Experts of a small language model: width 128, vocabulary 2328.
Below are experts of layer 3 (counted from 0) of a mixture-of-experts language model. Rows are named gate (a neuron's input weights, with its number), up (a neuron's input weights, with its number) and show model dimensions 0-63. Each number is 50 + 10 x the weight over its row's rms, rounded and kept within 0 to 99.
Before each expert's rows: a language model's description of what the expert responds to. This comes from a sample of Wikipedia text that the model never trained on.

# expert 39
Line breaks after headings, list items and table rows, plus word-ending pieces like ase, ott, ore, one (Base, disease, Scott).
gate0:61 38 72 47 55 42 34 49 46 24 69 55 51 53 47 59 49 45 56 60 39 44 53 50 37 54 54 54 48 50 33 55 44 31 57 40 43 44 42 62 38 31 51 48 50 63 48 49 57 61 48 66 46 50 36 56 54 56 64 28 76 44 49 36
up0:56 69 58 45 44 29 53 66 59 67 62 38 53 36 59 63 61 53 58 61 45 54 60 54 52 44 42 50 44 36 51 58 56 64 43 50 37 55 49 51 47 53 47 41 40 37 48 36 35 55 44 64 41 44 45 40 45 69 48 58 44 48 57 44
gate1:35 29 50 53 56 45 64 60 61 67 55 31 47 37 64 63 30 42 59 37 66 51 61 52 45 44 43 53 60 51 47 53 36 60 45 32 67 55 54 60 51 47 27 54 41 59 49 48 38 47 55 62 52 77 57 46 61 47 47 52 30 44 42 60
up1:54 37 50 66 57 47 52 42 47 48 66 36 56 44 62 48 30 49 51 52 61 36 60 52 51 69 30 32 40 52 45 36 37 49 29 40 60 67 56 44 56 63 16 59 55 50 48 60 47 41 62 55 62 64 57 48 61 40 68 42 55 36 45 58
gate2:61 57 59 53 40 48 57 44 54 60 57 43 50 34 62 39 48 42 41 39 60 36 50 61 43 38 47 59 39 68 52 50 44 37 45 69 52 40 56 74 51 29 50 52 31 55 61 55 33 50 55 56 50 50 58 53 61 59 56 52 47 45 49 33
up2:51 54 41 68 62 31 52 60 51 73 44 33 27 50 53 55 46 43 49 48 63 39 48 41 43 35 49 54 49 49 59 53 68 58 40 48 42 56 69 52 47 51 53 44 41 64 49 36 44 43 54 71 51 59 47 45 64 44 52 67 58 34 47 42
gate3:34 50 53 46 51 44 26 60 55 55 57 44 43 37 62 58 40 49 44 62 31 52 58 38 55 56 49 59 45 40 46 61 41 41 74 49 63 55 58 39 51 32 57 42 69 35 60 49 42 57 60 60 51 33 57 68 62 53 66 44 46 44 44 43
up3:52 49 55 40 49 51 70 39 41 50 48 53 54 63 29 51 51 71 54 58 70 40 61 53 34 62 48 44 43 55 65 52 54 66 30 51 49 33 53 60 57 52 34 57 51 47 46 72 55 48 35 60 57 65 56 39 41 49 31 44 41 57 51 73
gate4:56 57 56 48 55 59 45 56 55 68 68 36 33 68 54 36 51 46 56 57 77 30 47 58 40 46 53 60 52 45 46 50 39 47 45 55 52 32 52 55 55 62 63 55 48 57 67 56 36 63 57 49 40 67 52 57 45 66 59 50 54 59 26 59
up4:53 59 39 63 61 54 53 31 59 62 44 52 55 32 70 49 46 47 41 48 46 57 46 50 32 47 39 64 32 37 40 39 43 32 45 37 49 43 47 57 48 50 54 58 49 53 55 53 46 50 61 54 53 72 52 44 60 64 44 45 37 66 53 54
gate5:46 52 57 40 43 50 55 58 43 44 51 44 48 61 55 48 38 56 56 62 55 40 55 60 64 49 66 81 50 41 47 40 59 37 53 69 60 50 51 51 39 51 43 52 33 41 65 42 40 52 58 35 39 64 65 41 60 41 49 51 59 39 49 54
up5:57 42 64 44 44 48 50 42 50 52 55 50 48 49 46 54 51 53 48 61 35 53 54 51 29 43 34 83 54 33 56 64 55 60 62 56 49 65 62 53 55 51 53 55 57 51 38 59 60 36 61 53 53 43 60 48 45 80 36 44 44 45 59 47
gate6:56 59 67 29 55 56 50 43 52 48 46 62 53 55 49 49 50 41 62 51 55 60 50 43 48 36 42 43 35 42 30 59 32 55 50 60 34 73 44 51 64 38 44 43 31 44 50 47 45 53 57 53 61 53 59 42 34 53 41 48 65 50 50 49
up6:53 66 61 31 54 58 49 39 53 48 53 63 56 49 51 40 53 43 63 48 59 57 41 44 52 40 50 40 25 42 37 57 28 54 46 62 34 71 44 50 61 38 49 51 38 42 51 47 49 49 56 48 54 46 56 38 34 48 46 41 57 47 49 57
gate7:47 70 30 48 48 58 49 44 53 55 57 20 39 57 51 39 47 59 51 29 47 51 56 43 62 40 35 55 51 60 57 40 40 39 50 42 46 45 42 39 43 44 38 54 45 44 52 56 37 29 59 61 62 50 65 44 64 42 59 39 61 36 30 49
up7:47 37 62 31 21 48 61 55 55 59 40 59 73 49 44 47 55 58 41 63 56 52 47 34 39 45 58 54 44 57 43 59 41 67 51 49 54 68 63 49 45 51 50 51 61 49 41 38 52 54 25 66 44 54 62 51 31 47 45 63 37 65 68 51
gate8:48 40 50 31 55 51 60 46 51 41 47 39 40 56 45 58 46 49 36 50 38 55 60 69 52 55 36 55 43 74 36 59 52 46 53 53 61 49 59 44 24 57 41 61 44 43 63 49 42 52 40 53 50 60 44 52 62 70 45 36 33 24 68 30
up8:43 56 46 42 55 40 54 44 55 30 50 40 35 60 53 54 49 55 50 51 35 55 67 52 39 58 38 49 38 68 46 54 56 43 46 48 61 43 59 40 31 59 56 69 46 33 65 40 44 52 50 52 36 58 46 44 53 76 39 41 30 18 73 44
gate9:34 41 49 62 58 43 68 47 53 59 70 47 50 46 66 40 48 40 52 75 50 41 36 44 54 44 44 45 65 50 48 50 32 65 54 62 62 51 48 54 34 64 45 54 45 52 54 49 60 55 40 65 49 68 52 54 56 46 68 36 52 50 55 63
up9:58 50 48 50 51 51 33 54 62 37 26 36 42 52 34 61 57 67 47 45 42 56 57 64 48 52 63 53 49 54 54 54 70 45 57 52 44 51 52 56 67 42 45 57 59 50 45 48 38 36 58 31 55 30 54 59 49 47 45 59 57 54 46 47
gate10:28 52 47 47 56 62 65 47 50 48 41 59 58 42 55 38 51 41 45 55 50 51 51 54 57 66 68 56 41 38 49 47 51 48 47 65 64 48 46 39 48 36 42 39 46 51 45 29 44 60 57 47 48 48 77 34 42 70 43 48 51 57 48 45
up10:48 50 31 58 50 49 39 41 33 42 44 32 46 51 52 44 42 50 52 28 46 55 62 57 49 49 43 52 28 60 50 46 48 34 35 54 60 50 48 42 54 64 40 61 55 52 48 46 56 50 47 66 61 50 48 51 46 52 56 61 41 47 47 57
gate11:50 44 71 63 49 44 69 65 44 43 58 57 31 57 41 61 38 43 60 42 58 54 52 39 53 57 51 46 45 51 62 47 73 52 45 47 41 45 44 39 55 46 40 59 58 40 53 57 54 57 54 55 57 32 50 71 51 38 67 54 51 26 46 50
up11:42 54 45 50 44 54 44 47 53 63 46 59 70 23 38 39 56 42 44 58 46 42 57 54 47 21 44 62 49 44 48 60 31 51 47 62 58 39 58 53 52 42 61 41 53 46 51 34 59 46 72 62 49 57 47 41 57 45 27 58 56 58 45 42
gate12:31 44 66 59 57 47 47 40 46 39 46 64 60 48 51 61 44 49 39 68 46 42 46 44 36 47 27 58 41 44 41 36 46 40 50 44 59 59 61 41 55 33 44 58 40 62 54 38 51 56 56 48 59 45 67 41 46 56 47 45 67 54 42 50
up12:31 47 57 63 55 47 50 44 54 51 49 56 48 49 45 61 41 45 41 65 36 41 46 42 40 34 34 58 36 41 45 42 44 44 52 46 62 59 55 49 49 42 54 51 33 64 52 39 51 53 56 40 69 63 68 34 48 55 45 44 72 47 56 55

# expert 25
Short word-ending pieces like ed, s, th, ew, ill after a partial word, plus inner digits of percentages and population counts.
gate0:44 51 42 54 47 40 38 38 48 33 49 41 53 58 33 36 50 60 53 37 54 52 49 34 32 48 56 71 46 36 44 41 31 44 42 45 66 39 34 39 66 38 55 44 58 48 53 69 68 58 57 53 43 49 44 25 63 40 51 58 52 36 48 46
up0:51 72 36 52 56 39 60 49 47 36 41 43 50 46 48 31 65 43 50 15 44 60 58 42 45 47 49 26 64 46 53 52 39 58 43 51 52 28 50 51 55 50 54 60 42 42 56 56 69 32 65 48 42 39 52 43 57 36 60 72 49 51 47 49
gate1:78 54 32 39 55 45 48 53 45 62 52 38 48 49 55 46 44 73 65 60 48 56 69 40 69 45 48 58 51 54 47 47 43 36 56 63 39 53 38 46 39 41 61 60 56 51 63 48 45 58 37 57 45 47 47 47 54 41 47 55 64 47 52 62
up1:59 50 29 37 58 58 40 58 56 53 54 49 41 40 43 73 56 68 54 42 47 61 57 54 55 64 60 68 44 52 35 34 53 57 34 31 59 38 44 46 49 48 43 41 40 39 54 66 42 45 61 61 47 52 56 51 56 41 51 62 53 43 36 61
gate2:48 70 40 42 65 46 52 41 74 49 55 48 48 40 42 37 42 42 46 52 61 49 51 59 69 37 31 56 53 50 43 57 58 52 69 48 57 30 37 52 37 57 54 38 47 55 48 38 41 65 51 50 64 70 46 42 49 59 54 56 47 40 49 28
up2:47 54 47 52 49 50 53 71 46 53 56 46 50 52 56 54 33 47 59 65 34 64 67 29 46 35 35 47 64 35 27 46 51 49 48 56 62 52 39 47 34 57 65 47 45 68 42 41 29 56 64 54 58 51 56 55 53 46 46 41 41 37 47 40
gate3:36 58 50 54 57 54 39 56 69 50 62 57 51 38 48 75 33 46 53 64 62 54 47 33 63 50 46 44 40 49 70 68 57 58 48 67 59 36 34 56 40 45 51 41 67 48 62 48 57 67 49 73 49 52 32 71 33 42 50 62 54 61 58 50
up3:56 50 36 61 70 57 58 31 42 44 59 51 52 37 43 57 29 70 59 56 26 41 35 75 47 52 62 55 42 63 39 42 59 44 44 56 60 51 39 64 56 27 44 41 53 51 60 58 51 50 48 32 51 51 50 42 43 37 52 60 54 48 50 50
gate4:66 60 56 39 48 72 59 53 64 64 49 44 53 51 38 53 44 56 63 43 43 37 44 54 58 32 46 58 43 48 44 64 26 40 39 43 48 56 44 44 46 52 55 43 48 53 45 47 58 60 57 57 51 43 34 62 46 49 43 43 57 36 58 67
up4:52 55 34 45 51 74 51 59 50 25 47 45 52 49 42 54 63 46 31 48 53 57 38 30 48 53 43 63 44 46 47 46 45 60 52 36 49 45 51 44 55 53 60 62 54 34 43 49 59 52 40 49 44 69 57 58 56 40 78 48 58 61 59 54
gate5:63 36 51 46 49 65 44 49 56 42 49 48 59 44 37 38 42 68 61 28 40 58 68 47 56 54 36 44 67 45 40 52 51 63 50 68 49 50 46 50 70 50 49 67 37 58 60 68 60 51 56 42 47 54 56 59 37 41 46 58 53 43 29 50
up5:39 63 57 51 39 45 42 42 43 62 55 49 50 49 50 56 52 43 43 30 50 37 53 39 50 39 47 24 47 33 57 57 38 46 70 51 55 43 40 38 36 56 48 40 42 49 42 72 40 35 49 55 48 45 61 60 45 57 52 59 38 42 52 52
gate6:49 57 57 11 43 61 53 45 51 45 60 51 64 30 49 44 41 36 41 53 39 37 51 59 48 58 51 55 57 27 43 53 35 45 50 54 63 50 56 57 61 36 44 44 51 52 43 45 57 57 50 65 74 54 55 44 64 54 48 40 51 46 39 49
up6:55 55 37 62 38 50 52 56 76 50 52 59 55 56 57 62 55 82 41 33 62 56 41 57 36 46 57 49 41 53 51 43 68 62 44 39 49 44 54 61 41 52 78 58 53 52 60 62 52 44 51 46 40 41 39 43 46 42 65 53 52 53 67 54
gate7:41 45 53 40 43 52 58 52 47 42 57 44 65 54 35 64 50 38 50 60 54 46 59 53 50 58 44 64 55 64 58 34 50 46 53 46 47 50 44 41 56 57 46 60 58 49 76 41 39 51 53 45 37 28 67 34 57 55 26 53 28 53 46 52
up7:57 31 55 32 30 53 47 37 46 60 73 38 42 40 48 29 46 52 60 50 57 62 67 47 50 53 45 42 57 61 45 52 71 42 50 38 61 37 58 48 57 49 39 36 44 57 24 44 45 46 44 55 58 47 45 55 53 48 56 49 77 44 48 38
gate8:37 61 47 58 35 42 39 52 60 45 44 61 61 49 43 59 45 43 72 41 60 50 63 61 39 37 34 59 60 36 37 45 48 34 50 53 51 48 51 61 42 57 49 34 45 40 50 61 38 35 42 67 56 71 47 63 37 51 51 53 63 48 43 55
up8:58 51 54 42 62 53 58 31 59 51 56 46 39 46 59 44 50 39 39 60 50 50 54 43 66 56 57 34 32 43 42 50 51 55 62 46 56 44 43 43 47 44 52 47 54 46 50 43 56 50 46 62 68 56 66 56 53 26 54 56 40 62 40 63
gate9:45 37 53 55 52 55 44 58 37 42 48 51 65 55 41 47 64 64 65 47 43 47 41 70 50 43 44 46 64 31 33 59 65 58 43 65 45 44 46 33 50 53 43 53 44 57 80 54 60 53 52 50 55 39 60 40 50 77 62 39 65 33 49 34
up9:51 55 49 49 46 45 46 67 55 59 53 54 63 46 49 50 35 38 33 53 48 66 49 42 50 58 51 53 45 67 57 62 51 37 40 42 58 45 59 61 46 43 48 79 63 50 39 50 56 69 53 52 50 39 41 55 33 45 53 45 50 47 44 52
gate10:52 41 44 47 35 42 63 58 58 36 35 36 54 45 40 52 39 47 37 54 54 50 53 67 67 37 52 44 40 43 52 60 45 46 50 74 60 31 39 28 55 53 32 54 58 65 40 44 59 51 60 44 57 31 54 42 49 49 59 46 40 25 57 42
up10:44 48 42 46 51 53 41 42 50 63 58 44 58 53 66 42 54 39 57 57 71 50 50 41 32 50 53 58 45 52 48 34 30 38 44 45 52 38 46 70 36 45 42 45 47 34 60 56 43 55 40 58 44 63 62 55 61 35 56 55 45 63 54 48
gate11:55 43 54 44 48 40 57 44 31 56 42 63 43 57 46 70 56 43 52 64 39 44 53 58 47 69 48 37 57 42 58 41 51 31 60 70 53 36 68 50 36 48 50 46 51 60 55 24 39 59 52 48 51 50 57 36 52 54 51 54 47 51 39 66
up11:47 54 57 48 38 41 47 45 68 44 51 50 52 53 63 49 24 44 39 44 51 41 53 62 50 43 45 48 41 62 62 63 52 69 45 33 43 48 46 56 58 39 74 36 44 49 50 41 59 36 64 61 52 54 61 43 67 67 60 45 41 39 49 44
gate12:71 63 50 23 57 72 55 58 47 48 57 52 29 49 61 37 75 42 48 55 42 46 66 52 41 51 57 43 51 32 56 53 44 70 33 48 53 37 42 52 41 55 45 59 57 43 54 49 49 34 67 49 33 53 52 50 50 41 68 42 51 38 50 57
up12:48 48 42 65 68 74 57 41 53 54 58 54 52 47 47 35 57 47 69 42 59 66 73 46 45 48 52 63 46 44 44 33 51 54 48 48 46 51 56 51 66 56 57 58 44 45 39 54 47 51 46 48 48 47 74 48 50 51 56 31 46 55 48 39

# expert 4
Short vowel-led word pieces inside words and names, mostly after a consonant start, such as vide-os, prop-os-als, Jes-us, R-os-anna.
gate0:49 18 76 45 45 40 36 38 77 50 43 36 47 57 34 47 38 69 58 51 34 53 45 45 53 60 42 43 43 64 62 43 62 28 43 43 54 53 47 54 55 46 36 51 52 69 43 49 35 44 57 41 63 47 53 65 53 56 55 68 54 70 47 56
up0:49 34 67 50 38 50 42 43 63 41 47 57 44 53 49 47 42 57 49 50 44 49 49 42 52 63 49 56 41 61 57 44 56 48 50 52 59 51 46 54 69 46 42 57 54 73 33 48 35 50 54 43 56 41 40 54 56 53 58 62 51 68 55 52
gate1:60 41 63 62 56 60 36 72 60 44 57 49 57 24 48 55 61 64 46 46 36 45 33 50 34 41 53 50 27 42 54 47 52 45 52 63 58 48 33 49 59 36 45 52 47 56 44 44 39 42 60 41 68 57 54 48 51 56 52 38 60 42 35 60
up1:62 51 41 53 56 57 61 43 54 33 48 55 43 44 66 59 53 46 70 42 58 49 51 41 57 66 56 58 68 56 45 45 40 34 36 53 52 55 44 63 59 52 42 50 54 42 38 60 52 52 52 38 40 37 42 47 46 62 54 41 62 61 34 34
gate2:44 51 56 46 38 49 51 64 58 52 55 39 46 30 55 49 48 73 52 41 46 46 40 58 57 58 29 43 66 55 49 45 64 42 46 38 77 35 42 50 44 35 50 42 40 48 47 56 35 51 48 44 63 65 63 56 49 30 62 45 47 52 52 33
up2:49 40 58 59 52 60 32 17 41 43 47 47 57 52 47 41 52 39 65 53 47 56 35 43 61 37 59 50 56 47 35 48 50 59 41 51 65 83 51 47 42 65 51 43 54 48 64 51 37 49 73 44 55 59 50 50 58 61 43 54 73 54 45 47
gate3:50 40 50 47 56 48 50 59 51 46 54 35 62 54 49 55 40 39 47 45 55 56 51 36 55 46 45 45 55 71 59 31 50 45 54 33 53 62 44 71 64 49 42 66 37 65 50 45 33 61 60 55 53 51 55 73 45 67 46 43 39 51 71 77
up3:53 42 46 47 51 52 52 68 52 41 51 44 55 56 45 57 41 43 49 45 55 50 51 46 62 46 37 50 47 69 66 27 50 37 49 32 52 54 40 66 65 43 38 69 37 67 55 45 37 62 56 50 61 50 58 75 45 64 43 41 39 53 76 71
gate4:31 54 43 43 53 41 61 47 46 65 39 53 50 40 40 57 45 45 55 52 43 62 58 48 60 62 36 44 50 53 39 61 39 48 49 57 70 56 36 34 45 41 55 34 45 51 55 48 52 45 51 56 33 66 54 47 35 56 44 51 38 48 47 20
up4:54 47 66 50 56 62 53 53 66 61 48 47 42 32 50 56 44 48 41 61 56 63 56 38 50 43 60 35 50 43 56 49 56 43 46 45 55 47 56 29 38 60 46 35 43 59 53 62 51 40 44 59 39 56 55 49 35 58 44 47 33 55 49 50
gate5:39 52 52 34 56 41 47 49 51 78 49 61 68 44 41 42 72 48 41 53 60 69 58 53 58 37 53 58 54 54 40 41 49 47 50 61 50 51 43 55 65 60 36 50 39 64 47 33 42 53 53 42 51 53 52 50 69 37 55 54 46 24 57 49
up5:39 48 29 48 60 47 39 48 54 64 63 49 56 56 43 45 58 52 37 42 50 47 59 51 42 38 50 58 60 61 38 51 46 56 39 68 45 42 54 51 53 62 45 52 46 52 50 44 53 43 55 46 50 52 50 50 64 44 49 48 44 22 44 42
gate6:50 35 49 59 45 52 51 50 54 48 53 41 43 30 47 55 57 48 54 53 60 59 52 34 50 51 39 59 56 42 54 63 59 55 73 50 40 59 57 53 55 68 65 32 47 48 56 60 53 57 51 65 35 50 50 53 75 52 59 63 51 53 45 60
up6:58 60 54 27 58 42 59 61 61 59 67 54 46 56 49 39 46 42 31 60 49 46 51 70 59 65 59 47 41 42 41 41 35 49 33 56 56 38 52 42 37 45 25 60 39 44 39 41 56 28 42 43 57 52 50 26 18 49 38 45 57 48 36 34
gate7:64 52 25 37 55 51 52 47 56 40 72 47 61 50 44 16 45 48 49 47 55 39 52 52 46 44 54 57 34 56 34 48 49 38 59 48 36 49 45 67 47 44 57 66 51 46 45 60 64 53 65 34 61 65 33 39 62 36 74 62 40 36 54 41
up7:51 38 78 52 53 49 53 63 42 45 40 47 49 58 49 61 67 64 62 45 67 54 42 35 53 63 46 44 61 47 35 65 36 50 51 52 61 53 53 43 56 35 42 39 55 40 52 50 43 50 29 61 37 50 53 54 31 59 35 54 42 69 38 51
gate8:35 68 43 38 62 55 48 50 61 42 62 59 74 33 50 34 57 51 53 61 45 40 62 57 52 58 53 49 56 44 52 44 55 41 65 58 54 49 47 47 44 47 59 63 62 49 73 54 41 50 52 55 41 55 46 34 51 65 78 72 35 33 36 59
up8:48 31 62 46 34 32 54 51 47 64 66 53 45 38 58 62 46 60 35 54 33 48 56 47 44 63 42 50 39 42 53 66 48 48 46 51 69 57 47 68 62 61 51 54 47 42 66 44 43 54 36 26 47 59 49 37 64 32 55 71 40 60 70 49
gate9:54 55 32 48 35 72 45 53 50 40 42 21 47 52 58 56 48 56 50 39 55 60 57 57 54 61 34 62 60 52 58 52 57 31 60 49 54 53 40 39 54 46 62 51 60 53 46 54 38 47 47 53 34 43 56 60 53 48 34 37 43 42 61 50
up9:57 39 46 62 63 39 54 66 43 58 55 57 46 38 61 70 52 67 53 45 56 52 45 54 42 80 41 36 48 57 45 61 36 48 39 42 43 38 49 60 67 42 51 50 54 41 43 51 49 52 56 60 43 59 58 64 25 51 52 50 41 50 35 55
gate10:76 43 84 43 58 33 49 55 58 52 38 69 54 36 66 71 63 50 60 54 49 41 50 59 36 59 44 55 61 48 52 35 36 47 48 41 50 46 33 67 53 66 42 53 48 58 54 47 40 38 45 67 58 45 59 61 42 50 47 45 51 55 52 59
up10:69 41 80 40 57 36 44 56 54 63 35 66 49 41 61 63 60 49 56 50 52 45 51 57 36 50 46 63 62 46 50 43 43 51 56 43 52 51 42 62 53 68 45 54 48 59 56 39 45 32 46 69 55 49 54 64 52 46 43 50 58 58 52 64
gate11:47 46 39 78 66 61 54 52 47 54 49 46 50 26 60 56 45 33 52 40 68 62 36 50 39 53 34 33 37 54 59 53 57 42 56 56 49 46 41 49 56 37 48 46 51 46 63 42 57 56 47 70 48 55 47 38 59 54 44 30 72 51 60 54
up11:55 53 55 50 53 74 53 47 51 33 52 57 61 74 31 59 40 39 53 55 63 52 66 65 50 58 68 40 42 68 50 49 59 44 25 38 36 45 64 44 33 62 40 50 48 52 44 58 42 42 64 50 58 51 45 62 30 62 57 56 41 53 40 52
gate12:35 52 50 44 40 63 35 56 71 34 53 39 68 44 41 42 34 37 45 61 52 55 55 57 42 58 61 50 58 54 45 45 43 33 54 43 53 43 30 49 31 36 52 44 53 56 54 29 39 51 48 74 33 49 65 56 56 62 63 51 50 57 35 28
up12:49 54 59 64 52 57 54 52 45 51 42 67 50 70 56 41 52 46 60 45 60 57 46 53 62 34 70 50 55 45 33 46 43 51 57 41 56 55 48 27 36 45 41 60 67 44 33 59 49 52 70 42 45 55 49 52 41 40 45 59 46 56 61 63

# expert 55
Units after numbers like km, ft, mi, plus digits in coordinates, area and population figures, and table line breaks and minus signs.
gate0:60 51 55 45 37 53 52 47 62 58 60 50 50 40 65 48 46 43 35 36 49 50 53 37 67 48 47 42 49 40 57 60 68 57 30 45 59 45 49 53 67 56 40 36 30 36 41 48 42 34 47 45 42 43 68 41 52 57 48 22 47 35 67 46
up0:45 54 54 58 38 50 74 54 38 48 48 45 49 21 72 44 45 53 47 61 59 40 44 58 64 54 50 50 43 47 59 63 59 50 36 43 53 48 52 67 48 49 14 50 48 35 41 43 26 48 60 65 43 47 65 46 56 50 48 43 44 50 46 55
gate1:43 32 79 38 38 48 37 58 52 61 50 57 53 40 50 65 40 46 53 58 56 65 41 38 53 62 52 54 43 59 59 43 52 49 55 42 36 52 58 52 30 55 40 50 49 45 57 49 58 63 60 57 34 60 37 59 42 63 54 32 55 50 50 42
up1:47 33 58 73 54 57 47 58 66 56 50 42 43 51 40 56 45 49 69 67 53 55 57 54 45 69 62 53 58 55 41 38 50 39 38 35 43 66 53 57 69 46 59 57 44 24 55 34 53 36 59 52 52 56 43 55 65 58 53 51 64 42 44 43
gate2:49 39 53 50 52 54 47 43 55 40 46 59 43 27 41 45 52 58 49 44 50 49 54 46 47 40 46 48 35 53 41 54 38 57 68 52 30 51 36 53 51 69 53 67 62 62 35 44 48 55 58 41 30 41 56 64 45 42 38 35 52 51 47 34
up2:60 40 62 62 43 50 53 40 30 53 32 50 58 43 47 47 38 57 49 56 48 52 38 50 44 39 46 48 43 52 30 49 58 58 52 44 44 55 46 60 55 51 31 69 57 55 42 30 45 45 39 57 38 26 63 47 50 48 39 59 54 43 43 60
gate3:53 65 57 32 61 66 45 58 51 47 48 32 43 46 33 39 50 55 42 26 55 47 46 67 44 53 47 36 53 44 59 34 47 41 38 72 57 51 56 58 45 56 53 63 60 49 55 49 48 53 47 55 50 45 47 58 43 69 66 53 52 27 60 29
up3:46 36 42 52 45 42 64 52 54 48 59 68 57 45 66 48 65 45 60 64 43 49 56 51 73 42 60 69 46 45 42 68 52 67 57 35 45 64 35 52 47 47 51 30 32 52 51 46 55 54 45 40 55 51 50 35 53 41 46 51 29 66 60 61
gate4:58 65 59 55 55 57 20 71 46 44 53 31 41 44 34 44 46 64 37 35 54 62 55 62 67 66 33 47 78 61 61 50 56 46 45 52 67 50 42 49 70 44 77 51 51 53 59 56 51 51 59 56 63 59 30 46 53 50 57 40 56 48 47 55
up4:50 56 61 42 45 52 24 68 37 50 54 43 28 52 36 58 65 55 56 58 40 57 53 53 52 61 38 33 73 57 60 58 71 48 57 59 55 37 39 47 65 58 55 55 51 51 60 47 46 66 55 58 54 50 43 45 54 61 63 54 73 48 53 55
gate5:44 53 35 52 68 42 61 37 50 53 43 40 51 35 42 67 45 41 65 63 38 57 52 55 63 68 45 61 40 49 50 48 51 50 53 31 47 55 40 74 60 49 35 48 40 59 48 46 59 48 53 63 61 57 54 55 42 49 53 46 40 40 27 68
up5:33 46 52 40 53 43 48 51 55 84 65 61 71 53 44 54 55 38 58 52 49 54 50 58 65 65 40 66 53 42 60 53 55 49 38 43 52 41 55 55 49 47 46 47 53 65 51 44 63 47 50 60 46 70 39 72 36 51 53 43 51 51 29 61
gate6:51 58 46 47 56 48 33 36 42 46 55 55 48 32 67 42 69 44 58 36 52 50 40 46 68 36 36 49 50 37 49 55 53 49 58 52 53 50 69 50 44 62 52 68 55 55 58 67 65 45 64 40 77 44 77 55 40 45 45 44 52 49 50 54
up6:65 46 46 65 52 51 51 58 63 56 45 61 58 49 40 42 49 43 54 73 68 68 66 47 50 52 64 49 50 56 54 58 27 47 49 55 61 29 47 57 44 49 40 24 40 47 58 49 38 53 42 45 40 43 46 56 48 51 59 44 48 59 62 51
gate7:66 46 56 41 45 66 57 41 47 40 46 59 32 59 51 53 45 63 42 52 48 52 53 37 60 35 53 55 37 38 49 56 47 44 42 39 62 43 36 63 52 42 36 41 53 37 57 43 54 42 59 46 69 59 54 57 59 56 28 41 65 49 51 51
up7:44 52 45 54 57 45 58 49 45 43 47 54 39 54 40 35 42 41 34 64 58 45 53 59 48 45 58 50 37 46 59 48 46 34 30 50 39 45 49 45 52 81 67 37 47 35 46 63 53 41 57 41 63 61 66 44 62 50 40 69 26 58 47 49
gate8:51 47 29 41 53 55 35 41 66 59 36 62 48 47 68 51 53 47 52 48 63 47 56 63 36 65 58 56 49 67 46 46 66 35 59 35 50 43 58 43 41 61 39 47 47 42 56 44 48 45 42 54 50 57 49 57 58 51 54 56 43 70 49 25
up8:51 56 70 67 41 52 65 56 47 39 72 36 42 54 41 48 43 52 39 54 44 67 38 41 66 46 37 41 48 40 35 30 51 36 43 61 54 51 38 48 68 47 54 66 55 52 49 47 35 48 46 44 40 60 41 57 48 62 52 45 69 46 42 56
gate9:49 53 64 42 55 54 46 48 49 52 58 42 23 53 55 52 51 49 39 52 45 52 43 42 36 67 59 64 47 69 55 52 43 45 57 36 49 59 64 50 37 51 48 51 38 51 65 40 45 41 67 51 52 68 67 53 36 42 50 42 44 46 41 35
up9:36 47 44 35 60 50 36 75 33 52 50 57 26 51 49 54 49 74 61 53 56 53 50 45 58 74 57 55 50 52 60 54 44 58 47 48 60 64 64 46 31 58 38 46 53 43 59 51 58 66 61 42 51 59 44 57 15 46 57 62 44 31 37 54
gate10:53 71 64 48 43 62 43 35 60 54 47 38 57 51 53 36 46 43 45 38 42 54 51 53 49 43 29 54 53 38 53 60 58 59 38 52 55 38 40 37 44 58 53 31 46 45 61 28 43 51 48 55 49 67 70 45 46 53 37 36 43 39 37 48
up10:59 58 59 50 51 56 39 44 52 73 54 40 62 46 58 58 52 38 47 34 51 45 43 44 51 59 50 58 56 50 56 47 41 59 36 53 67 43 60 46 54 51 61 43 47 53 61 44 46 54 59 51 41 41 70 43 37 58 40 40 51 34 47 32
gate11:30 55 65 34 47 51 53 63 66 42 38 39 47 35 51 58 45 59 44 50 32 46 49 49 53 53 47 46 43 49 58 49 50 48 38 44 48 39 57 62 57 71 56 52 43 62 48 53 55 49 48 48 46 42 59 40 57 60 51 54 50 64 55 42
up11:42 64 47 46 56 25 53 56 56 51 59 38 61 55 42 57 43 49 50 52 37 48 41 43 65 35 60 53 54 19 53 46 47 56 43 39 39 20 69 63 55 43 53 50 51 48 48 59 64 55 35 44 54 41 47 46 61 51 57 69 49 61 56 49
gate12:49 52 46 37 51 62 49 55 63 43 46 58 67 35 34 42 49 38 43 48 43 42 48 67 42 60 51 65 52 52 59 36 41 75 57 42 48 39 58 49 45 43 46 54 57 60 41 50 44 51 54 39 35 64 47 61 54 37 48 36 45 56 49 37
up12:37 37 59 51 59 55 55 40 39 47 34 37 62 53 61 54 53 58 51 65 47 52 50 44 42 48 55 42 67 54 43 42 48 21 54 57 46 57 47 44 36 42 37 54 45 49 50 54 52 47 44 50 58 34 58 31 51 46 46 37 47 42 54 69